Below are experts of layer 4 (counted from 0) of a mixture-of-experts language model. Rows are named up (a neuron's input weights, with its number), down (a neuron's output weights, with its number) and show model dimensions 0-191. Each number is 128 + 32 x the weight over its row's rms, rounded and kept within 0 to 255. Numbers have three digits each.
Before each expert's rows: "comes before" lists some tokens at least twice as common just after its tokens as in all text; "comes after" lists some tokens at least twice as common just before its tokens as in all text. This comes from a sample of Wikipedia text that the model never trained on. Tokens count by the router's weight.

# expert 6
comes before: "1", "2", "0", "3", "4", "5"
comes after: "\n", " c", "0", "1", " m", " C"
up0:106148147101135136139106211095108142108144128138181142228126122095124118161134158125108112161217124146114091161105131126097132137141099083107116103124125064106113096192100111142127102108115182163138108117125156089145129144115138111130109139083097153128126144196080090151119114091104159130095120145073143208128075095128176126128141087099161167159152071118075102145145096137119103098194158108169129094158139086107115156090130146147105169137145125145122063196163236189132135066116154162099159101116173073104147161149160107127113112148158082109095121136131116112180153122093203081
down0:117174125109135171091135160108129104120089112105116119139137133090181154141154105148079151124090163095116105107118125166083175092127103102133105188162162125149128126149132128101150145164152128169104173153175120119078148187166099173101123135093141054057118122124169120139138145110160114149078148056173115127133166114166137142138104121078096091123176103175127132123168108145134155143105126116142092101125120124134172193166122041142090147130058108105140107142100088123174147122136140079125105106026192157081105097123075130106145056097117167152127192169199119179083139127103127208
up1:086057143135144129128172185114121132114114149091167122109153073136063102122119083080168108075065107098106143160119099167145146127088102157129183171145110121111155119206131126152076139130123152142175122118119093126121077081109176168165158133114151155101093076094104101121080082175151169173097166132082117099199102150137114211135156135143177088099125167131067132104090191163151156145170148107100128093116182144162116092165136072150114181114064143073120199108119129089120147132112104123101092152156110109165139154151107080149112131130123107140108131176116162093151163192116116087
down1:113093134147096125179083069121177105170134185112157129135120123100098143138075110148195113109129145096088097092150130122090127119153090071136191190173151097096081140212136149120136107152135125162186127089163085131115126128113183213058166096175068121142142132141131101177091116131160113177152101185112114136117191097137084131145134107121165104149126174141162088145176158081081128103171127133165124100124163138154111137144143091103127136113080091181108141112172114149126109097068193135156135166079105156162132125098084113121126128086134145071092093153082151191115138074155092129
up2:076131151098144129171130150104078096104130156177062135165134143133112113113135168060137120122180122114084147110125112117096051090136086149109096113120095082120079084147110155148161129139147089102214113143162175086159118098102166147117172134134094136155142150148137141200084150069130146144114125114110203068070129096121142101127129132137174122174142093165125129116158162138214097189091124153127167159117161083147152117130158117142114196144169108098088140131154087089118076148095149144111099082166143144128145128165137041077099153131189125107141143144114157117166194118183068121
down2:102179141126170195098176100116085150150203108172153147188170084083149043157169107097132132109077092164185134137174109132158103178124168158089119168109107121128082172142138115114085135180190080157077105118197158074090136123148164117168126105164101108130069088172132152131137121147165111124128117163086172086127098079148173129097139126084147124178093089106134087089114129127149113164138091122120125114074129152107190126110092143183153158174057103108136142092106100104052120094140134161097112193170134121154125117116107151098122141122130148177144113134136126143090136072111136154
up3:136174078081114154039145143059088137170184137140093195164142138129136140134140230124148108096153092099067132117129122115145166123159139096086152121137117154084113112166063099134133130116120103114121145137184102177123093120121131090134200120123081133158158096141189125186095120110134214123113154148115126137114101112113099098125111158122145116144102143166108139117121138108152164109131105174148111119196172154088139161086153058173069103150162157142116127193139090173122151143082117120064123089161105128132145180190089099073131139061133089132106138132107166134137123086061094102
down3:142129126123122147138084155123103129158128125161089136090068088209084087102131143180123158128153138155122139154128171129131079055150101121158156033110138127086141125115146131081132137123118174130072091144108139119124153159098164079191114155234070133149135104169134116104081175070096138101096063120181117155146126129108074082088140149130101066122125106110129146126158113115130096025131110128130177138058119132128123132118148158134152164122142209148153083117180121148196099116159111123155149141130086123135197167158130120162112098125107104150156126139110167159116165178086167135
up4:165093075076125150172107154089128130134140146130100076127120123072136084096146163113083082146132149175136156138064121192107153106186150100165132110136091098117100150122093110115149151057108167166125167115126086157135086114117116115143135142116105162112194168142093140131137120135181136134080122144189120110200148124169155100101095134138073089091184152165078155126135099102051153144149160127096140179118188117122109090059082121109121082116149146073145121180130100126161093160079193197097143118084171111148121149146116131112144133119119155144114108109194175065132187164124059140
down4:141108086124157106188067112136124108128104063111132128122104166108133128096128116128097078105085136131128138116176152129209201122134147096137106193120126112140126103067172100100107110090130118129101130116160088104141136143111113140163100137129179183117092098178166106141109173130100066093140058134148137142142124141102167116161155167138058135192124147165145169181118105154175141111101122130090172152164097219138103117137143152048075187104169123143101144165146058162112122129149128120132065107114166128190194120187138201078144126089135106109114110115177122121107071105146100121
up5:128163086105139121114110183114133118147160139135152209117114092053110085089116101115131145084097160104084135201120149128145165131154197091151086133162159100129144094092092144113108110134099148111135182098180127120115159160105136133173101120118122182118144119170193170119096145013138126166050103143054167100100127129114129127169129172116124169123155144161183111097154090145119130130139116136156133090154152121153149197097133114126104115075129150130122095187108149110108063099126131175097177099114157037106181102034151133105155181132094138119130156080115141149139148124129141146
down5:144072132155130132065132147128191115075165130190116190194135113122109077155081077145070151144149165107073179121112118123097115178189133043106115122095109149103143160144173113149184151133142144155110108082121165100132124165121102100104097174137042125109136179121081147082095113140143108143161098100133167127120096142109152135133104109124120144151145107169160121106191064160124136187118073147101155107100146133187159127111122177081090138123160116049113146108094165160159170133132123165185187080118078093088123139161143131083083193130087101112152139150135094151138147098132112133
up6:134116123120155081095173108104067071099128112151204140098172135129092125170155136103141156139094124140090158080210170140088110169181138130149093198193125123143116097119176130143117104083128134129161131186152099141125114179101159099098119097084141145181134131074114140175130098175171123181177111096137117124134124086106057175141117137139108077100133147096146130127081158135136151122135109163167125171147125101181175129181162059088120146116114115106140129086179087108092137190128098111056163063144166133115180143144133081140123057122167128139125115151190084168114084114130101102
down6:141132097128128121150131145126125124125094170108134192145147181177115181139064115115095192109161160124130113155150086080150095092131160158141134138180131103137137153105165115174137111082153153128180181195182127135123068169148075067077153099123099131131099135121117049094166165133163132112150113119078133131109116122145132112120099152141072137134125057099124190124143081146087038127071073178153138170124134166188176097090089110076128122103103099124169098080134097070140087179138158094107159102106104174135182144077122104090170154135156119137148149096175125144112135095169145161
up7:126102109096163120162129087115129125162165144122113148129119123093208061136120104134205120074100187219121093090118081227135122167101137118158062148157089117099147136087165188116152101118110101141175116085203068143149067106072120098079149130114149094143143180088106147119120120161153137155102144112159127136190143179135102111146138099122153169122120150208115129140121119180162074126118139193093131109170119108102116147060099109130122097100146118088082133071120133146150139130125146194140122076098120185178101132131107100109134075137106149132145142097081106151148112140113102107
down7:148135142170127162168186078104136177148146068143135094145102098139118160084187176072114065088142129168161106098180079157115134117117095154097122158097117099131206158104198145137089153114105074146133092122114136122085066150046093172149107119088138121102148128143155102100127118109125143135124119112103119141211068149065094157098084145209164151140116096122123152062167122154159141141068128074128086136126128133140150151119151175141132102156104098179180129129085167089163118100130095172101140165126140126127127164067143063156100127147150067148179176142128123170127127166110134136
up8:152150182121161075159080165122123199144174130133075125165155093103154136175211154144085115111150128120106121103060057171125175109145113117118085092130107114170082159065135144082141101148137093133121166118157160095139064078158113194160102138107174129099142175167154157142101130178110172165109134115124097166175076108101147131178119129105134077122126073196138063124088121124129169162110137095146125117125136084123148118097185076092099121151188157166120120109179166130131103130123133146134143089108156145091098137059114119062109154096146134130103135065145210126146122159108137146
down8:178104103112153133099185164080081173145083169119174122130091192158090159193049117104152107104115149140140144105120132078136173144120103079151126131125095140135103108115136148127109095132127178160139168130145118144178101144085124096084097104102123183085136095109176093044148094084138140178151151139075131112178111127116198141119125042125084144101120114129140108115141105147150108128113178106136134170087112071162152174102133139126135095125165210111151156094152110119123095159090190167197115137176127143101088170136117119055163072103143165113167133110109119145175107126072149182
up9:149122090107119126169163154145112084100160153112171115129090126102157113133114117132156105137158101116180157160130162113193137153151153086182170169128174097163142133110125136167116111180157145126092067112121107117110179128032146166170090128165138147191205130158082127097085121108128106170093177108132086054167110166146096080136119160111106126124207141101074115141072135121065149141114116136163109151108107132125135050104084142098171081129104130108176053065142098128161080125109134112097099123066151144145128122096146158111105085167167132175156170185106114125100112156123112189
down9:124154198155131149139142127094123139116116181089096124166085151093103136088119105121101075110151130132132103113145133081094083155116160114129167195188119100113157167133105125103197133126092125182141105148104129127103149109117100099137097099168078127122057114091163184109066128078140140130170103173156106112161105115111177144088017149179128142157115147075110186105192152075130101178186063081138161111108138112127074140088166168122142166155093142143127127135082139121083176123110162069156156126101147134138130130153177134161104142157132134106108148123154134149040120139097186188
up10:121120120143126093129140130131119152180123160118093102180100075084140123151108116075150124096105182113108161125103125142085142169139119128095086131137140120173075117141116114143137199124192141121149118097129097076164107100122148161069137180114163137136163113067095123163109114131138135115113135112169143091057097118145120155104099170136187135114194088183090131135087115092108118170143153193145052119159068133092082082078155122140164124142126130038161155157133145141215115080172141112180087120172173123147162089113076067156093195120073129158123129106100094123142169185107141144
down10:163117160129185131071154160163140157065116104142073160106165173104119119118118111187110173079092146086122116159119101143142103136118180117198120174049084158164071093124119106133081119155148144146159058130091109129128142083129195122099135170102111128115123115123137163111145123117165180086116099119118135144175105158107132131118125162126161119140170130150175115110124099108150148171064148114116161157132137092144110120187159108120130154156111169081151173159090110140186147155140163047155073100160195103125093109119162078176151118083112164170069125068078132138068126110073131060
up11:105114123107178122069161131133138189113164163151186095050112108153130125121097152162139136126136118090087151120162148170142177148140075118142097141104131165156155148100118143172176155103088098126148140087116141066128165143140129131134108169141129145163140134112082117120109099208113119179154157142101086101118113094177103098136162082147180051101112131096093063126080139131078158191133163144102136132185139078115105133105191136111144009148100176107118132129085116122128115175093113078128111159065119177132173152128140089136142118140055108141155072165067161165129180124120135150
down11:160167123165172177123096081179112140142119110126117127129108129126095151141130129195153136092101099125165116141120102161135102162113083115175094156070117186100172097174108116108087140144144137179153124072129115139170181089134136000132096141227107140136074116087099105118192111165113140187164099163113055129129085101166114103155153130101072073163119156119121150099138152139105130130123216147162118160135187118140146126102092099103136090135134137110110115099125121119177138100142150135139087156076065182093111088144129133130151151133128098170166128165092148166169088095071130126
up12:181175073174144142101076151125115133139099171135156151144068097143170061144123127091066090156087117106177158172061156085118123118147158087142143155104093124145144117206108092128093117071124186098064159087142112129118146115110094050110158124109159108157208169148130157129105126182152093146158149104097065083125116091160157111116146106099152154145167130147124178097186129158114136103146083108169158168101129147144103111083156116121122149100118158061153122144128130137151127102158202142118122120104177091146145140099133059141209078159104101146061148165145098133156144142145120148
down12:159109152146119094138095138099088161124108146106101155154092115084085065137139169116160144076192126099213128110180161115118122151092142131186119091130160112130121129141070070084141095125156178109105101098153061179127115136100126131148112166132114150107099070115144184107157113170101120154096127028165141136131123125149143241093131135147109134165216187130126140132180120114135150114174118099155090112177153109041100089102118184149109159119138110147123115149086067127100115143122131169148155121165120154119135044125112141166149189149170139105129111119126104085097167128155119113
up13:157066113020154127139116152112113106154144103137045080167145118134072062167170084139059169177108194100108155139098143157044136142168120123118147133120113110111132169072086108151162123067190079125091114135186195133139095126136152100117136104086086176075098154174121145181116133103158107120127152143145107117132128105111097196087110149143112090091073104203153114133142121112111096166163142102169107138147146111145188139134111129140128172094122103114114141101129128125100117135108175145108148092101187137168175161165164128111124120117170133159076145108108145079143171175123139103
down13:164095069055148181100127182126085148101154120074116119109102138130143186138135078086104055113131187138127074130170121117166092193135135150191162113175128179134109100115089143163173140135103086108088160181094109173148162119125096067059130113109154189073126144125136123150102098139115165107123180112088154127139098109133099059167074112147148103143147223181105113185104139106064131171115157142145134121099121127115063135159136165162080154128170164138161165100111121113103179122086137124087130153111133155190163143143107124087101127114133122120110119121120166161136066166137110125
up14:123192094193101158102115163116137127147161133117126141119094109091112117139188187076116144100170176125135204116121080086061154155156141121108120136179152098195122131032107141122126038122176137132177154186139103066142138158143080098115155139110131130158129090129154125171094157104149127152132179063150150109118118141149096119146141121183109158128100170161089083042122107081082062103143079153126114181131148099092140113125161147156146158123088148125143147146174122139137123133136114174134187078130123110120108111068074149075096189089109116132127126119063124132161101139141157115
down14:117127058171145109104192107144089105107156092102181135179067153137160174076195103103084148108124146119119090079143166163051167136118123107167109159102128136135139101166155182164128144146131089138113114155075131129087116125144183124074188161048185120145149110145115113161119133120154149103108175085123132104071080093183127152103099111157105142117100125088122107138139169108122176133109071140142078101188151151168129079117153134104106132081119103130096167157184130082139184101174156179161110104190156131118111128099102102121149116154125153113088100195084118154107166153125159058
up15:111101113105102146131110117092115116120126168170124101152102157083104143136123150108171116112140113149177115095122096117081164088210090125111138180170124108167099127168127165082102127114148109135151117166170098105137061148156160105129123152065148141163146126008129163120121106109131091101176180133190091125150120086154105146098116098093123165120109189125154109029089101108171139152176121151142071139117137124157097089096125126102160145103138101102134091204140120089177105094091143179138155083108134135150166013148143084121166159107107165148162150178167129144138140183138101099
down15:180127155174131138154150143136117171097160168151110068191142073097119089160161102104108109126104124142153096089136166107158100097141130161116124058164123113097149169142080099117135194134105149111116150122179157140124145132240135144062144111118089116164178109062097133115088125092139115161182142125125120073143135105077146144108164114087043123129138170087123146131159145110089182146160107178135147108147183161149101100134139119096169086082148119106138140160127111157169116084112148194082165162155115174152177086141086078113108112138109135125110122097103122083130157073060203100
up16:119192130127142124103111142154077102119191143141157079150106143109137085114109115143157068156163175088114079124132134109135132076122211120125102137162125148171151110124103129130142128088086159096140121157131143124114097070123138131154176131102169134115153112152096122114110121115133090154123132162110157137141108118185121092133070155134156071115110049074152132108108116179109142147149169110153138142135161146109148096128135107125100129073116157073171097180204160164108084139029087124011112167135185206165179152135103148164114163141057103167072155147135164120156181125120156113
down16:076112078199070101141178120191185164126151102134095147045126126137134129126129111131155096154174151129093161125152120116137171128123115063128125090101082112158142114103067139080103118128115139122137152120151119135152128134095091155118099136204174132142103119190169128154119187168161103089103138070086146109110110155118144098142067116176114117094110169174144146128095098138203120122093115093137168081122128120106101128154142186096126177144178097151076109094123121131161164104138062117140094161167132213158055171137163107145098128132146086102142179143085114087163110106205159095
up17:128105128205132146091174161127146092133109166128162102127046111123128096133063137088175129084086143073127120183115149164120164179144121101115113112171135139128140086108108184103098152146166178071214114166117083030126143152067173123074156171151151130102141118043103133149110115139160127149132138113112090036132163147122155171118162140161129109099166131117116109124070132093122150166159165144082140168193127151126158144104152126085154155164132160070073121147096106090130142124088140153163144161110197138172118075072131083161145131124084147132133136148136138126115093121160116119
down17:130166155085102126142148137124151120073128120150183123046125151172097109123115193154049144163127136160122160152145169114120139109140141081104126181180154136189154129136164150169089043036036145126112105138127115122137106112101123159147111073198093090104132078137160097127096116152132120132118093140130121161148150181066156135137135124121214143182143119141093068104077078121119136163135139140146142119116136125118132141118140153128123104135090148122157109079109109089108173092154102127149120066152145140217157176165134099125105162142040110124134089155169113100089117158128115191
up18:071101151129147133150143097111074076134206122145182096150082193118125166119171067129103073083110034153143117085111113115131107126172097140078141180181142139144101112127106148157094063122113153104168155129130113167177149138123154117165137071148130183163140131137171083127128102131108138126122206090143096212175065214118088106099120159155139140094151149127083149134181073106113151135123060140109149123176091151138103069133118116099131140126154118141144063140152156131160083104091137090144145152142083109123141151150117160114132133044111119089108141162134161095175145144127133144
down18:059124147102154132146144114109091114065142105144122075143144149139161115117158107146147114117167137148090109195130148110090094177164112107123160097105103140121110116123173108107130120090086106090152104125156173163146160207134137077160131143145132134101145100126045183154090133110121183177179186138110197133159139156178096149087068170078158134127122110115096136072135159141134128112116050164155143173110174083161114126107183097059115126090136148114178147149108103147157118142148161065098149054098102159129104120124010170162136146111192124159120125121104114142097117128110116171
up19:152062131082152128227136121089144080160146133117125135180129126153141086113143124133131081073158191139146170132147163182130133196171183118171121178124116112081128080099087201115196087090100153083157109115145112157135112140095090084095139118146142113173146135172115138161125125158178121183134109105102114162158102139142112091125133128131098089120133106156184099139156131163101105118145079083134111123076095162150134173072113086125114110096225150107101119099147118153135103086073080126121154091084172128138118185123170097137120080135116173157070131169114089164134103102191142093
down19:135137155039118065142117109105096103116173159143130117101091074116177085094107094125140113099140139185166150099120126150155113105163099109228126158113142186108093162079168106163086162117139164128110123123126141128110140132095110100086089116139125152103145177093117154151186123145123126157112115113145159105171067112126170095082174156122161205038100116154171105109127163137081125121135143155093148180043135153110172078117133107190196109104179121171161083119125100092132161110141057169145160098139156128146121137166092142068120121095115132166097164090128113118159144162144099173
up20:108061147107159184176086156134031124091145168087119122169027197103102124142102144087202118141087089089105139151124129114085182113147143100120108147110108165151143137172069152141107116179094102130118088119146114138113153106149155186140130152144099174093137163085177176113073108135136154152113138121119124147132135113133088160128116166102172127076169097129122108174167123113115058186156192154152172166128112115179088118161079075139101150076113131105105116105127153191144161112088047126142153165122099096165126129118109105142086124110133152142069177106148109114164125168130152118
down20:139140129170069087143121153117136092080104167209125150088087120103164156137177132130150129097166114161114158126152105109069166083119160139156161076098121096110171079093126186138101114127097107155095131156081109107133109128151167144098195173117181143134120152164196113085104081135118182107111141157132124142115152149112116139061108161124124138151182105134121101133116138090146132083120097140141076108182120112082120146097117070134178126088118103135089090135156158150098104181187107084028149169201142100204175137085202113118140155131153147170088108138098095174156147109092122131
up21:171101119119097125124094145116085151175143192125111100130142085120122151159151122117098204130143165048110097111092134057137131099137092153112181171159112159134145120138168060137081106097143188071151124148136175132097079123157117168104116091158170128110144112099197153092133101126140084118130135110153116155073098187136130109122185142145137136151156114170121079068135123133115140135183093116086111169147103139104004143123120100141088086139122156099073137084115129107148133101110133043086133143168136139165126108095177067163154117172075141133192179092101148159142141166115139144
down21:204091119168143164177116043141084112140105089066118092128157134098135087139144166132122111091187139113118169154144182115139111127144096105084137087172107165107112122176145109126184085080145101107147125130077086128160135143104130136109123148126147095159134157156096178152159146139172123172179134112086127101115119073164092149106160130127094114146132120140136102110093109107135177172198073088122145166105171089131033149150154144184119139096131164154129136125125187113136131140113165094137082167125011114157156070195129089131149081123119100124084078110087172172096150131159140147
up22:088112110126160119140129172144155087147156088095148076136091104117143181176053168143211121149128142096110142132147129068087151099128164127084132134153204140124116113103123173155070126137095165146115090094144146118110133164072122113111107089080139154146136131130116151151120128110123191186155145115088131086143139105112171160140141126108148078138082184124122135086060173123082105123114149115076078112138046117153155135112177074129116150083120119070128155196132110148122103142105093112040161126185163142129120111111123106205138204083141108131206151159107100157118165160166155118
down22:143167137136160169125147130078124171066122156070181154155078064153152140132120134128129111134146179175130127151187129120067114175129077152076128079140128159069099191119086104102079132183121138126110115100115152124108124108202142137053080126089176139141098075096136144138102122081118142109120095150157139203092148112078151133122169133090094110144096090098127111091146136128140154111091107181032076158134109104111132137181125136173142146098112143134199156154114124072094144094177112125103141151162171140190125078113119155157132155094132138130147133132151147188180149193098083132
up23:106122071046115092103154136097140112148130122199100120135142165137115113175100118164120109136115182109106129099140160152182109109158110111117144166189095083153202122115049136174142100083132101130150086155165097011156066128172119152106173184129138143105148143098085104168139121098125191179162142148150094108121134117160134178186129099112092046147156163181157105150139102123127120117088120092127131120161132118103118111171117072139131073117192141058124115123112132107152109141082164161069147105096161095111156106110114104126151108111106128140095129139159133117140159165217088119
down23:121164114185163096141142174144114144101110144125124156109124114113162111131132137107127162123101129082164145103133165110182113101107162126136110105152158168097162161137127130111162125149132122134178178158214107079105088126109166166092144125113089137079174095153065121140144130094073115106142063110131128119136129157138175192082075030137102146131081149114085170060091150100173112118135151171110124149113103097072141146127137132101108143204135141137207161148132173131103053125160090170131105092162105070110096114123160141212177157117117117205102152104119121098092155061134090095
up24:113188133059137144111113182111105130134174143091113155134152110100106154145159109104107182111080165161139176068067154144158161196146096110130103148096113112139136185159125115139160112117130130125159128150165116149125143120147163106081206123127154090167076095148120110104074097128123227103088137100102141114080148233156104096093162129137123150092096194159143103074109162143098092159122110111104107098149141132116137143169158095122144162187120150106123117037061158106172163131139121104125102121159121073079173136156091113164084127103046085137130199147121134141125141134131132141
down24:074121121152114117145146172083142102160119090133132137179129079172120136143138121147060113153153220132153128136121141055116125105089102093146133161060040176071157103142107177088093121142124149159109095077129100194074102153138085160116104117153105177050087083130144171182151116126120131162113096159143106155124131085096139142099121099154131126147146118072175126160093082173098111200140186114173116106114174146128117178148172140121095153143082074181095143088149130129102135119106135137193172161104161101114145134151139073069169163149097136086140158114161154144146139114145093135
up25:054134114116218119071096097136136137152159137131062144118129063177132147156052179175132124144093133152128116149113148138142101128157121089150182149180116161152145152067051106104148088114135092131163122093157111117115127064158126075139108099123125156068192153127116145182173150112146111122084140150138089139083066154125119132181113127124117086107174111094079143092105086069122118145116070158108125190195162112138190157092085088075092071094124124136125138159158114133166141114118131151121176139113138048172123114154184097146164144132114129112147141137147140149132165155122138065
down25:127097083130092126156049091086157124179129138201124122166155177178105140171169113107116121148132119105071127193146163149117146138141101115074143136158123155097101136105106165079165133116140060107084148120160101133147125118068157159061142119120132122135135143107142102137170069090116157080147179135195120097102117090118101114156123129091121071139192207132121124145115134129050124093112128145136121128115117076183175130183132148135150141094175113114089097072180155180154060207142119089071137072106116104112145158121174115147112144162193101096107155135089146147120119146186120130
up26:124123079150185126144120126139075155114176151150100146144135126120111074150066117049158067202130062181129093146122136172140109117149132140142136133119081063095120120115127116151127074113096146175103183081147087136069191106134117146131136097156096147102168177133183142103111131177149207170153167133118117150168117064156119116157078175114131065098110136167148134167159095136159164135121116142118117141133144121109136121133118089138116130105176134122110167024128131190107128123082133150065114090130159176134087198102076086118101142121068104127131162104106164118134183157176118114
down26:116145080140120150135091132123106168050056096094187116147110145087128088109147184161113072163146162119084114091195129099090182099137116119151153139140142134176109165093117087093065152133148102129178135158141146163204105124138097099117191115119119070092116136117064125151136152103181169157091136185090128138089142132107052121170129135118167109174108151147139118135076136164123148137071121207116148066164140173178099126117125184080111128111135139129138150089133129120123147097117150142141101095203122129141112187116125091102123108176105154153181093172136121092111162058145153079
up27:155092118110100090149126108112132050153157119184113127021141123100157117110162130148159121139045202150126147170159087104116122175102120138160135158098056119208094077070126139186164111074191150132096074134144152096162098157108142110159111156091140129158164138146121106114105146118140181148110116117141121098132123146159126159165163129089086090089151136123129072134148147121114082164095133155136152134127148066134120077151218087118170086113153118122167138120141134099147110161163135142124172039116179135118171141095164101174130153126099186135166127103090080101171099157136113145
down27:152137039084079145120126128144096134156103104172121169146091127214156163073097201127067091095139146132144099130117112096133067173140122141151132133077121140142138146139132160129134132096144158097148148172130129105135124080131125135184130139132081152109150125149099136183087153160080098149137148150120084137053156128133090150089145087130151102099086101118107142135168095101119114138156159111116048115110106108150199145105191153167178129145179107098165152122095165062171088146136123132147142056206090107150113133198174115160136131144114029120151139089144120152173124067121129117
up28:215135137105137037177120182100127070147172133172151090114136084140155122166167078084124178179077168146115120117096132163159114130134158103124093177104159160124132102057158101150126112091147149077158114152156150143134164199088147113144123073077122114210131121124101130171148104147133170147116130147135107100165107101177173090094121117087077082117160124190090088140121130096082099114164122150100096098164204162146112150151133122144066123103143131079087124155117143134112127052126173117169120112112168101165145157084105098078123159152132055126167158136128108093123101132140167120
down28:116134148119156142160202154076078115137143102127152145141084099162155147135127136114118096075149096089130145166143149099150145166133131154134066136122136136173138117099100123119069187126156175135119109155099160126143177150170121068109148118144170107062110180147132131107069111126103142171121126088151112136166136155098131162176236162117148137155154159127150054132139090102153097045222176072131105170207080151139096091162106135108152048103126132127083094126106176128136159108117122073164129138165060118143076143117088137139078107084108112156139123108112114134106133100150147083
up29:172095176094144129162116150154077148161103208099156080128168100128133110143100118174067152177143153075171157111051136175173130125142093075145078153158138128101161062129160126138131093129148139112117120177113123181140159130084112122132174119133129183100181179166086157079092108110130091120096122111108109142125115167156144100141163112114087097093225105160081060145111169142105132120139114074127090153153124090097121137119151121104073123165162159152115084090147175123119171132153138105070111097054163072130110112133201086160132111154155094133155116120140125133152072123177178117
down29:103096118128158128138186169137124103166144120115107156123046087087118095119104083114139102122120140164137128179123190089146127089159135109132062126184156177144129170153186145098125104169147161139109118184096151101114134137151108159146100092121150136089129169085128151199239137088118125183128160124119172107137094155156124090122148144142081086093140111115142151140167165191099141186141101171100109086139161138141133130111121113112201077119127137119100130104068141169180117111068203047128086176145114099155122106115153058174122094122090128111178112109079129137104119099081107091
up30:156125145100139043158149136105114128194111154141115096118109112132120159137149094121173164164159130131127128132075049169170114117098120091099087181149197119121143158111146132148144057159118149113129135143089083138093115104136151109104149166183165128148123141165066141079158119154127083106091151155124088110139152099138101090210162113144081100126165125180132049110176120119111190114155132125102124111113118080113062115087086063141114165098174197183134159122076174091108139077127133138118135083154160109174124125161146105083162071107135117060188099129148117147140149159134153189
down30:103116081080145088128124158171128161131115162138155073093124160140082176109126187085129145138082093102152071125129159166089161101096158174136121107076126114110156126077149135182169150147159123140079215171072199094116160158085157086136155140110125178151115107192104148103138116210119084124115119138119158101170136111158075111083210132101152184135093100081125067138154164154125104100138118141169130087112132134145121184129167074162183164105106128106145137131176125100102091114147122156171108131171157112130093156107150131144147119161075150097107097103059145126148086072091124102
up31:090088103149146145095183108135111079135180128140127145115084127123065130134122134158156192123083129111141168135107167113151161131110124089147152155137142085176147095086094176169101133094162062135114112191157142094121117125094045109129070161126188153056158155094105172103101133068091176145145134143115141077123119111172096195099181122164096106068101183157091051145143154119073135151129156133130136138161102100132173139113161124106132135228164103100156104123108080177134093188119118195114146108076133133127132097122105118174099119138172144118157098129081093136139112176142144154
down31:090138134108115175153105155133141130099130095070157086092151158143090157140134171065139158074104128129158160129159060145223130117093191120158158136114158099174109137179120154139135104128142072089163135103143067141140126102146169080122114086100162126099088093152153089140114110117073068147143159134173107121175119100123137182094187137105110110111092100083147108099140159166179133140092144142151091134136127111107099135125148129170247091120159143101140085190173093157168135089147075143159109189120119098159122086131067062150131164153122170153090126128104089130179102115134094164
up32:178126120132141091129076138087106144145118177117136091126148096112173124105144064138176255141076147131091172168089166171117182110123177125077163150118124156167102116135134097140117165104155149111134124120155078122118099135121144144175130167149113124139178147102126148098133134116131109109079093118105138104120075070174138101187145126072157082111153132161127111097153109147164179132139110201058157115144158091142101114081176136105069164200079165101157149168158129106065068107132155119074142086119155132142170107117162105121128108209071109122168161088117109151114095148096142124
down32:151146100136126109146141155094149082139153057117146131149101109192117099105126136180162141157141109167163186096101081108119146100169154165152126182109144160137100154086128108047135137145155114143116105096138100146124097100094087185111105168164109148188105157159143124175114123096145135175122162136152161114112126140122172108162159106150130106181154042170108170167124096138111092150130074064112089113094160147182172118182119104118121093119088161089157148106141116121138089194085145079106087118135147136104121148139120056182032042085181106140116121111153076156098179168130132118
up33:157108105157105169096091157128150124095131178100155157148115140106064079138111149136121117169112156050115096125112099120137152137079122089148131164145159115140187123078111153176109106186123156137149100129117082072101127094143142137122141136169129155080105148063085142096114079136139058154121091149128067138133127127158122150128141095122141160109130120131091102144179142086176098134166212191061114103118139149147152140111088112131135142085117191058170106183140199111123103172138159120132156156072144178126150080124195143156149134113043114157130144204048189144132141117134122115
down33:167126101096093172094142100136093079161176140107124068145118186173147132168161091143107100106132160043097121124072154171172152116119088090132143176135063121105167178104089137131087110134095179175072108116092108115099153051094150159149132116138106127167144129132123140196136185172112088178160093117137105090143138141108115099134122106091089070161143098158100158095077079133174117108179149114148165162142156152089070122152200149149085156181102074132193092107126098138147132135118163076131140172086132106117125147131105112126126106161158171118110145196121099151130108140131176188
up34:141113103123181183151108112122193151108139106095110120083132179148121089154196105091186172133139173139172175095070133096142094104174178089138112120157171141105157154117058136124079092130109141131152144172144123196133113132137120153112154138123143119154124125127071113181117123132177108169108122155105093150121088137116037138127135135165125059061083111098116149125101151164019157161133089104148103148153127099147168152128149128142156158108126121115064082116128125106145121107159078122147220107138119126182066146113183085119133110092145165088127134148147094161137092108138069059
down34:161074187065112154107150077163163123111191131085135155151118169122124135123086104104034084096137112103158134115101149135163102114092134131149102164133099128127156112140141110105126139127068145111084181182078124070164114147149124128066148175127120106131116074134152157170189131130177086165113103138118091117111106153128170107111121061084132104106143090132142165141100193155140149216149171100108087113151126115108125119129098062103114183142082106102115154162142216174135179132165103127079135153137096140149158122084104123098118171153146054154112102213152131135109170144166123157
up35:184128153145153128080135198065171128209139121107117087182124077100150110124125135122129127166121082072095164064161128138065118066142125196094121202166141145111143104177111134162166185143181126143131148090147123155029156133114165091106147142147195117156149118113134106130148119099117110104112116094106171101133120156180138161158174148124112119130097119165135095110113149170159143117164101120074135149106125099139049048135131113157087075163168160151155115116112163084137114109145145092102073060133141123130178127140091102121089111162164042138133147144097102104136110121096135102
down35:161146132167123167104130112146156170117152147129176095115130148144145158140149158158190072159119143135104120117160117066168093140105103120137172201146131175095178155134086081120073135104128114125107077182127137149168125121119054167094138177139160142199112053140148119072127146134157088104121148072157094176186092119127096013182156130128154079081166116171105079115135132120179141128135120112080108113115129123165094092141173132071098149104104136129126134118152113104118097109128122047159131105128160083112087077096152142112174108123168102222144125142092176128119136119148100152